{"experts_per_token": 6, "n_head": 2, "head_dim": 64, "attn_scale": 0.125, "init_std_qkv": 0.0187, "init_std_up": 0.0187, "lr": 0.00706, "beta1": 0.95, "seq_len": 512}
Below are experts of layer 2 (counted from 0) of a mixture-of-experts language model. Rows are named router (the router's row for the expert) and show model dimensions 0-127. Each number is 128 + 32 x the weight over its row's rms, rounded and kept within 0 to 255.
After each expert's rows: a language model's description of what the expert responds to. This comes from a sample of Wikipedia text that the model never trained on.

# expert 39
router [117 180 145 123 126 139 138 120  85 110 155 120 157 123 158 153 190 136 147  29 124 166 144 154 103 141 111 105  76 185 147 172 154 135 122 147 162  95 137  84  88 126 127 143 143  95 150 113 167  49 126 114 130 140  84 173  93 178 199 156 142 131 102 166 150 129 105 118 177 189 120  64 126 119 144 122 144 100  95 137 125  93 178 120 142 172 160 120  94 151 135 139  83 116 106 135 152 122 173 168 100 127 121  82 111 144  81 148 120  54 121 123 111 175  58 168 184 108 137 121 131  96 139 192 133  94 141  85]
Table cell separators

# expert 50
router [176 107  67 152 142 110 137 137 119 123 119 136  69 121 168  57 116 116 148  93 120 183 153 100 104 139 112 106  85 122 105  65  92  56  76 179 150 100 118 180 139 156 104 145 164 147 155 142 105  79 124 149 139 115 195 108 156 179 144 116 138 142 121  94 190  89 178  97  98 139  68 114 152 111  94 120 150 103 151 102 114  56  74 147 151 157 153 103 116 154 131  85 113 107 118  99 140 133 150 110  94 167 172 171 156 115 156 152 140 109 101 165 160 138 119  83 158 133 151 139  91 180 152  95 136 153  79  59]
First names and months

# expert 33
router [ 67 132 119 127 103 109 117 120 194 106 178 151 100 129 159 161 158 107 131 122 146  95 109  62 134 104  80 164 126  88  83 100  81  93 129 117 123 167 138 156  91 192 101 163  85 118 140 127 118  94  94 182 106 116 151 125 156 101 110 107  80  96 182 185  87 100 127 147 132 137 111 136 140 176 143 135 140 140 140 124 148  75 107 141  54 152 106 158 214  80 145 129  89 120 129 149 160 124 136 113 197 120 163  93 183  90  87 106 142  88 129 150 132 139 110 112 170  99 144 123 126 206  98 199 103 126 146  85]
Adjective suffix pieces

# expert 62
router [117 181 125  83 162 129 142 132 157 110 108 143 108 140  97 168 143 105 136 134 206  89 130  47 137  83 148 172 173 123  92 115  85 144 120 118 125 142 141 139 129 113 124  97 124  98 136 139  95 166 157 155 111 111 127 137 199 129  96 125  93 110 166 177 156 100 212 122 132 123 101 162 101 165 103  80 136  99 151 121 129 108 115 148  40  63  54 123 179 109 119 124  98 120 155 126 182 142 129  71 137  99 105 143 163 125  80 102 106  99 117 123  97  92 133 117 168 124 143 118 118 179 125 213 184 145 190 117]
Adjective suffixes and determiners

# expert 61
router [117 113  82 170 102  85 117 135 125 153 146 136  85 147  98 145 130 114 167  91 128  80 123 143 121 140 100  75 140 134 103  48 137 127 116 143  68 137  93 110 165 115  80 110 128 114 156 135  86 119  91 159 212 114 163 138 119 103 168 136  90 127 151  89  85 146 176 113 139 122 141 192 169 157 146 104 134 115 136 104 123 131 132 144 132 152  87 137 137 126 127 139 107 100  94  88 131 130  87 134 126 205 135 138 125 126  83 192 196 121 152 114 196 174 156 167 191  53 119 144 128 198  46 165 145 119  94 112]
Non-Latin bytes and spaces

# expert 3
router [173  97 166 169 109 136 125 111 127 146 142 120 177 118 137 101  78 142 103 154 162 169 164 153  99 145 105  77  88 141 122 174  93 157 103 176 207 103 136 136 184 127 146 124 141 133 140 103 159  53 161  97  81 141 148 162 119 156  66 180 133 146  86 127  94 121 111 175 106 102 112  76  83 109 162 166 109  95 115 153 119 163 181 121 160  65 182 103 103 123 113 124 154 107 147 111 120 141 102  72 123  69 131 170 102 125 157 106 208 117 133 106 107 178 131 148 137 178 138 133 103  89 131  94 164 131 185 174]
Capital letter word starts

# expert 32
router [115 170 140 117 157 146 107 110 116 120 108 118 159 116 143 181 105 155  87 179 139 123 155 154 131 158 148 113  63 150 159 164 132 131  95 151 126 108 109 135 169 165 161  97 141 131 186 118 161 152 149 100 106 169  52 149 146 112 111 162 177 111 123  90 192  74 160 215 145 140 143 136  92 100 117 127 165  94  87 140 128 146 160 106 164  88 138 110 144 125 125 102  84  72 129 105 147 116  81 167 120  83 117  94  97 120 160  97 156 147 121 216 105  91  53  89 208 152 130 120  98  91 156 159 113 100 171 153]
Articles and section breaks

# expert 51
router [113 126 175 121 106  90 180 136 129  93 158 152 100 141 162 147 164  70 137  75 123 162  57 113 155 107 115 162 162  81  64 106  73  70  83  85 147 137 122  46 164 142  87 145  78 158 113 149 149 111  88 150 107  83  66  57 153  91  92 115 137  87 145 152 108 161 136 197 113 130  91 111 142 127 124  62 147 143 154 115 140 146  86 161 108 110 148 166 148 110 132 106 162  76 115 149 131 138 181 113 159 154 140  95 169 128 120  92 135  80 133 151 190 145 123  97 150 132 124 108 137 145 143 170  89 159 129 136]
Word-initial consonants and -er

# expert 55
router [127 112  96 140 129  93 159 141 136  74 168 130  60 160 135 161 173  82 119 102 134 119  75  81 133 100  76 145 138 101 101  70 117  92 128 105 120 169 120 130 129 155  98 140  68 129 121 156 120  93  66 176 113  80 146  90 151  70 144  77 110  80 185 136 118 150 191 139 101 147  85 165 164 175 107 105 125 146 184  81 131  76 133 141  76 148 100 163 181  96 126 109 115  84 120 180 152 113 159 135 168 145 160 110 166 111  92 100 180  97 120 170 141 137 107  80 148  66 136 122 132 180 116 152  99 119  94 133]
The and table pipes

# expert 2
router [127 138 122 144 129 111 163 125 124 119 168 160 102 140 173 111 149  95 124 109 142 101  83 117 176 100  96  64 160  84  77  37  72  88 126 125 109 149 122 138 118 169 118 129 147 104  99 140 109  87  64 201 151  85 133 122 104  83 118 109  75  89 152 152 155 153 168 153 133 147  96 151 162 187 113 106 113 127 201  67 123  75  80 183  87 110  98 140 152  98 125 149 102  99 134 143 123 134 159 163 135 140 122  89 184  91  97 140 141  92 117 140 150 162 143 111 153 105 127 148 155 198  62 149  87 155  94 108]
Mid-word name fragments

# expert 44
router [ 80 147 166 106  89 119 104 125  91  58 148  94 163  97 135 140  98 151 136 107 152  59 137  73 130 145 158 132 177 168 109 140  68 156 168 146 122 115 134  48 183 115  97 111 118 121  67 116 132 153 149  95 149 131 209 148 124 113 128 112 125 149 125 118 113 102 115  79 127 128 163 104 102 132  73 111 117 206 139 128 120 168 130 113 112 151  68  88 196 152 112 107 153 160 179 111 111 119 111 152 142 131 109  85 130 127  67 112 166 108 118  94 117 162 173  87 107 153 124 147 173  81 111 115 184  58 159  94]
Noun suffixes

# expert 58
router [150  45  92 171 128 117 104 137  86 118 219 115  91 124  85 147 110  89 126 176 139 121 133 140  80 107 157 125 138 105  96 116 157 141 107 109 130 109 122 142 153 107 155 199 113 122 113 136 111 127  61 111  86 126 137 157 184  59 115 142 134 135 152 117 166 147 120 148 181 111  80  75 172 153  88 112 145 100 134  69 119 107 175  82  93 170 158 140 117 111 137 162  71 130 147  94 163 111 152 121 120 167 186 140 172 123  88 131 121 158 132 109 117 163  21 148  73 163 113 123 112 121 147 173 102 134  91 147]
Prepositions and word beginnings

# expert 16
router [ 85 198 166  79 144 142 157 124 112 184 105 131 110 124 148 186 132 117 117 131 168  54  76  73 146 117  64 163  93 157 131 143 103  71 110 129 173 135 119 135 126 190  99 148  60 109 172 137  62 102 103 121  88 133 103 137 159  97 135  36  65 113 196  97 107 166 151 133 114 212 152 154 124 121 141 130 119 200 139 132 129 115 130 191 109 104 104 134 139 141 122 141 194 147 140 125 114 126 100  92 173  92 125 122 123 135 111 121 105 116 123  94 109  77 119 142 112 122 124 119 166 137 134 163 132 114 150 153]
Word-ending suffixes

# expert 0
router [129 148 106 161  65 118 154 139 190 134 153 130 109 138 162  90 189 104 126 111 147 156 121 124  97 139  71 123 154  97  81  75  77 145 131 117 130 129  96 167 150 159 106 162 110 124 152 187  98  84 107 189 134  88 158 104 162 139 130 118  96 123 155 137 117 133 134 124  90 176  55 129 180 139  65 106 114 151 159  95 144  77 125 139 106 120 140 135 133 119 125  83 118  57 152 131 153 143 107  84 129 148 167 123 176 107 105 122 201 131 111 120 169 133 134  72 154  45 155 130 131 146 102 125  73 124  22 119]
Word-initial capital pieces

# expert 21
router [166 155 107 135 161 147 127 140 167 113 127 109 139 149 145 172  91 153 156 124 149 106 145  81 145 121 155 134 124  61 143  83 135  75 125 178 118 157 122 105 117 141 146 155  42  93 154 112 160 148 157 138 101 120 129  73 133 122 121  78  16  88 164 177  88 232 167 127  67 142  90 187 110 156 153 139 124 137  82 143 124  97 141 140  67  76  84 130 143 120 107 133  70 107 151  84  83 130 171  93 133  82 123 137 152 100 102 156 147 146 146 109 120 100  79 106 160 140 135 126 116 165 126 146 168 130 130 141]
Noun-phrase modifiers

# expert 63
router [141 165 146 127 173 105  97 126 112  91  90 103  94 130  97 204 165 139 117 182  69  91 174 150 173 128 111 161  89 155 135 148  80 166 100 112 110 157 144 175 171  94 135  85 107 165 149  95 149 149 140  78 151 134 192 164  95  87  98 147 179 150 116 105 146 180 146 130 145 135 163 137 170  97 145 161 142 120  83 148 112  88 159  90 157 155 169  97 150 137 154  96  99 125 112 142 153 127  69 171 117  79  97  58  90 142 153  63 124 134 142 184 101 124 111 102 144 149 127 136 154  91 152 201 158 111  95  93]
Line breaks and headings

# expert 19
router [163 136 162 138 150 147  88 122 185 142  87 115 144 115  76  98  74 158 100 133 106  96 165 175 114 153 173  79  72 149 147 172 167 148 170 110 107  98 135  81 109  76 163 108 177 104  86 106 169 177 173  79 168 142  94 125 110 162 157 164 146 169  83 146 132  75  89 168 136  83 179 121  97 110 176 141 110 107  85 168 125 171 118 110 165 170 162 103 106 161 112 137  79 142 138 101 141 128 104 155  81 104 134 181  93 136 168 157 121 153 124  84 129 155 172 152  95 181 110 128 116 118 108 102 164 139 173 172]
Single digits in numbers

# expert 11
router [ 92  83 136 156 120 128 106 133 146 143 115 106  91 122 215  99 118 150 169 140 103 148 155  84 113 143 132 116 150 186 112 158 197 167 150 130 153 137 129 172 183 142 121 212 114 100 141 150 102 117  30 121  87 155 170 129 206 168 170 155 157 133 121 128 140 109  66 115 164 105 166  88  71 169 111 164 120 158 119 144 151 166 149  94 106 162  88 124  99 136 137  98 161 115 113 120 179 108 122 122 157 141  83 151 111 117  96 162  97 150 128 172 122 172 172 157 134 118 110 103 137 118 167 102 113  82  71  76]
Name-final vowel pieces

# expert 35
router [ 41 103 116 127  94 101 161 133 164 110 166 136  77 153 129 143 169  96 143  91 148 121  79 117 108  94  86 143 152 102 115  73 116 112 156 117  89 178 100  85 134 148 107 137 129 105  85 137 122  66  94 144 138  80 127  78 144  80 163  93 116 112 161 144 105 169 155 162 118 173 113 156 184 155 106  99 116 159 185  95 115 110  74 125  90 144 123 159 164 115 125 152 101  63 121 135 151 150 142 138 182 146 148 142 183 107  80 110 120 142 130 170 145 173 133  87 110 118 120 129  96 233  91 165  71 101 106  92]
Digits, dates, word endings

# expert 8
router [138  85 160 139 136 114 156 141 140 119  80 139 118 139 124 107 129 110 104  82 175 117  44  52 164 118 158 146 146 158  95  90 111 118 133 128 102 141 116 126 154 222 135 176  60 148 156 138  73  74  66 127 114 114 182 110 197 154 173  62 119 126 154  75 145 196 117  92 110 135 123  90 105 155 111 135 113 119 179  63 129 123  91 170 123 146 159 125 158  97 136 131 140 152 127 101 121 122 201 134 140 174 118 153 178 128 116 133 141 118 130 141 175 143 136 126 133  92  98 148 138 172 196  99 123 150 129  93]
Word-ending pieces in names

# expert 29
router [ 73  97 118 126 139 131 141 156 124  86 205 124  89 125 178 134 132  97 116  16 148 133  58  83 137 110  97 116 114 143  98 104  93 111 140 140 109 152 130 104 133 172 112 184 112 117 134 115 125  62  54 166 146  90 139 117  99  93 168  91 100  76 153 189 128 164 175 150 124 133  79 183 170 192 106 138 130 137 153 131 135  96 124 118 100 161 124 167 139 104 139 127  92  91 164 143 143 135 171 128 165 166 129 112 150 124  70 126 133  98 143 146 163 177  89 115 152  95 116 137 174 146  82 158  80 103  85 113]
Table cell pipes

# expert 52
router [132  91 102 150 106 118 137 135 139  99 203 148  97 174 143 162 135  71 136 104 144 147  93 105 163 119  73 141 147  99 114  59 152 112  93 119 124 169 100 143 114 157  89 172  59 124 114 142 106  86  80 175 121  92 157  86 154  82 144 103  97  94 174 133 137 154 163 135 132 136  88 127 198 168 115  95 154 126 180 105 126  78 115 133  91  98  84 164 142 100 118 156 128  98 124 122 136 123 146 121 136 178 156 105 154 110  60 154 184  93 131 201 171 126  92 109 143  74 130 144 150 170  87 151  76 165  63 117]
Name fragments and symbols

# expert 20
router [180 161  88 119 135 130 125 118 128 140 127 130 162 104 195 158 173 128  74 131 176 123 122  81 109 134 112 145 135  59 163 163 175  63 171 131 157 137 111  69 132 126 139 121  90 163 118 143 105 143 103 109 115 130 111 126 167 176 129 102 153 129 139 149 163 158  78 186 102 156 138 129 135 113  54 136 142 147  98 124 145 146 124  88 111 126 105 115 113 129 132 125 194 111 131 127 212 127  77 139 123 171 206  35 139 104 106 150 108  83 128 190  96  90  80 142 100  65 134 119  98 163 154 125 141 177  87 114]
Role and manner prepositions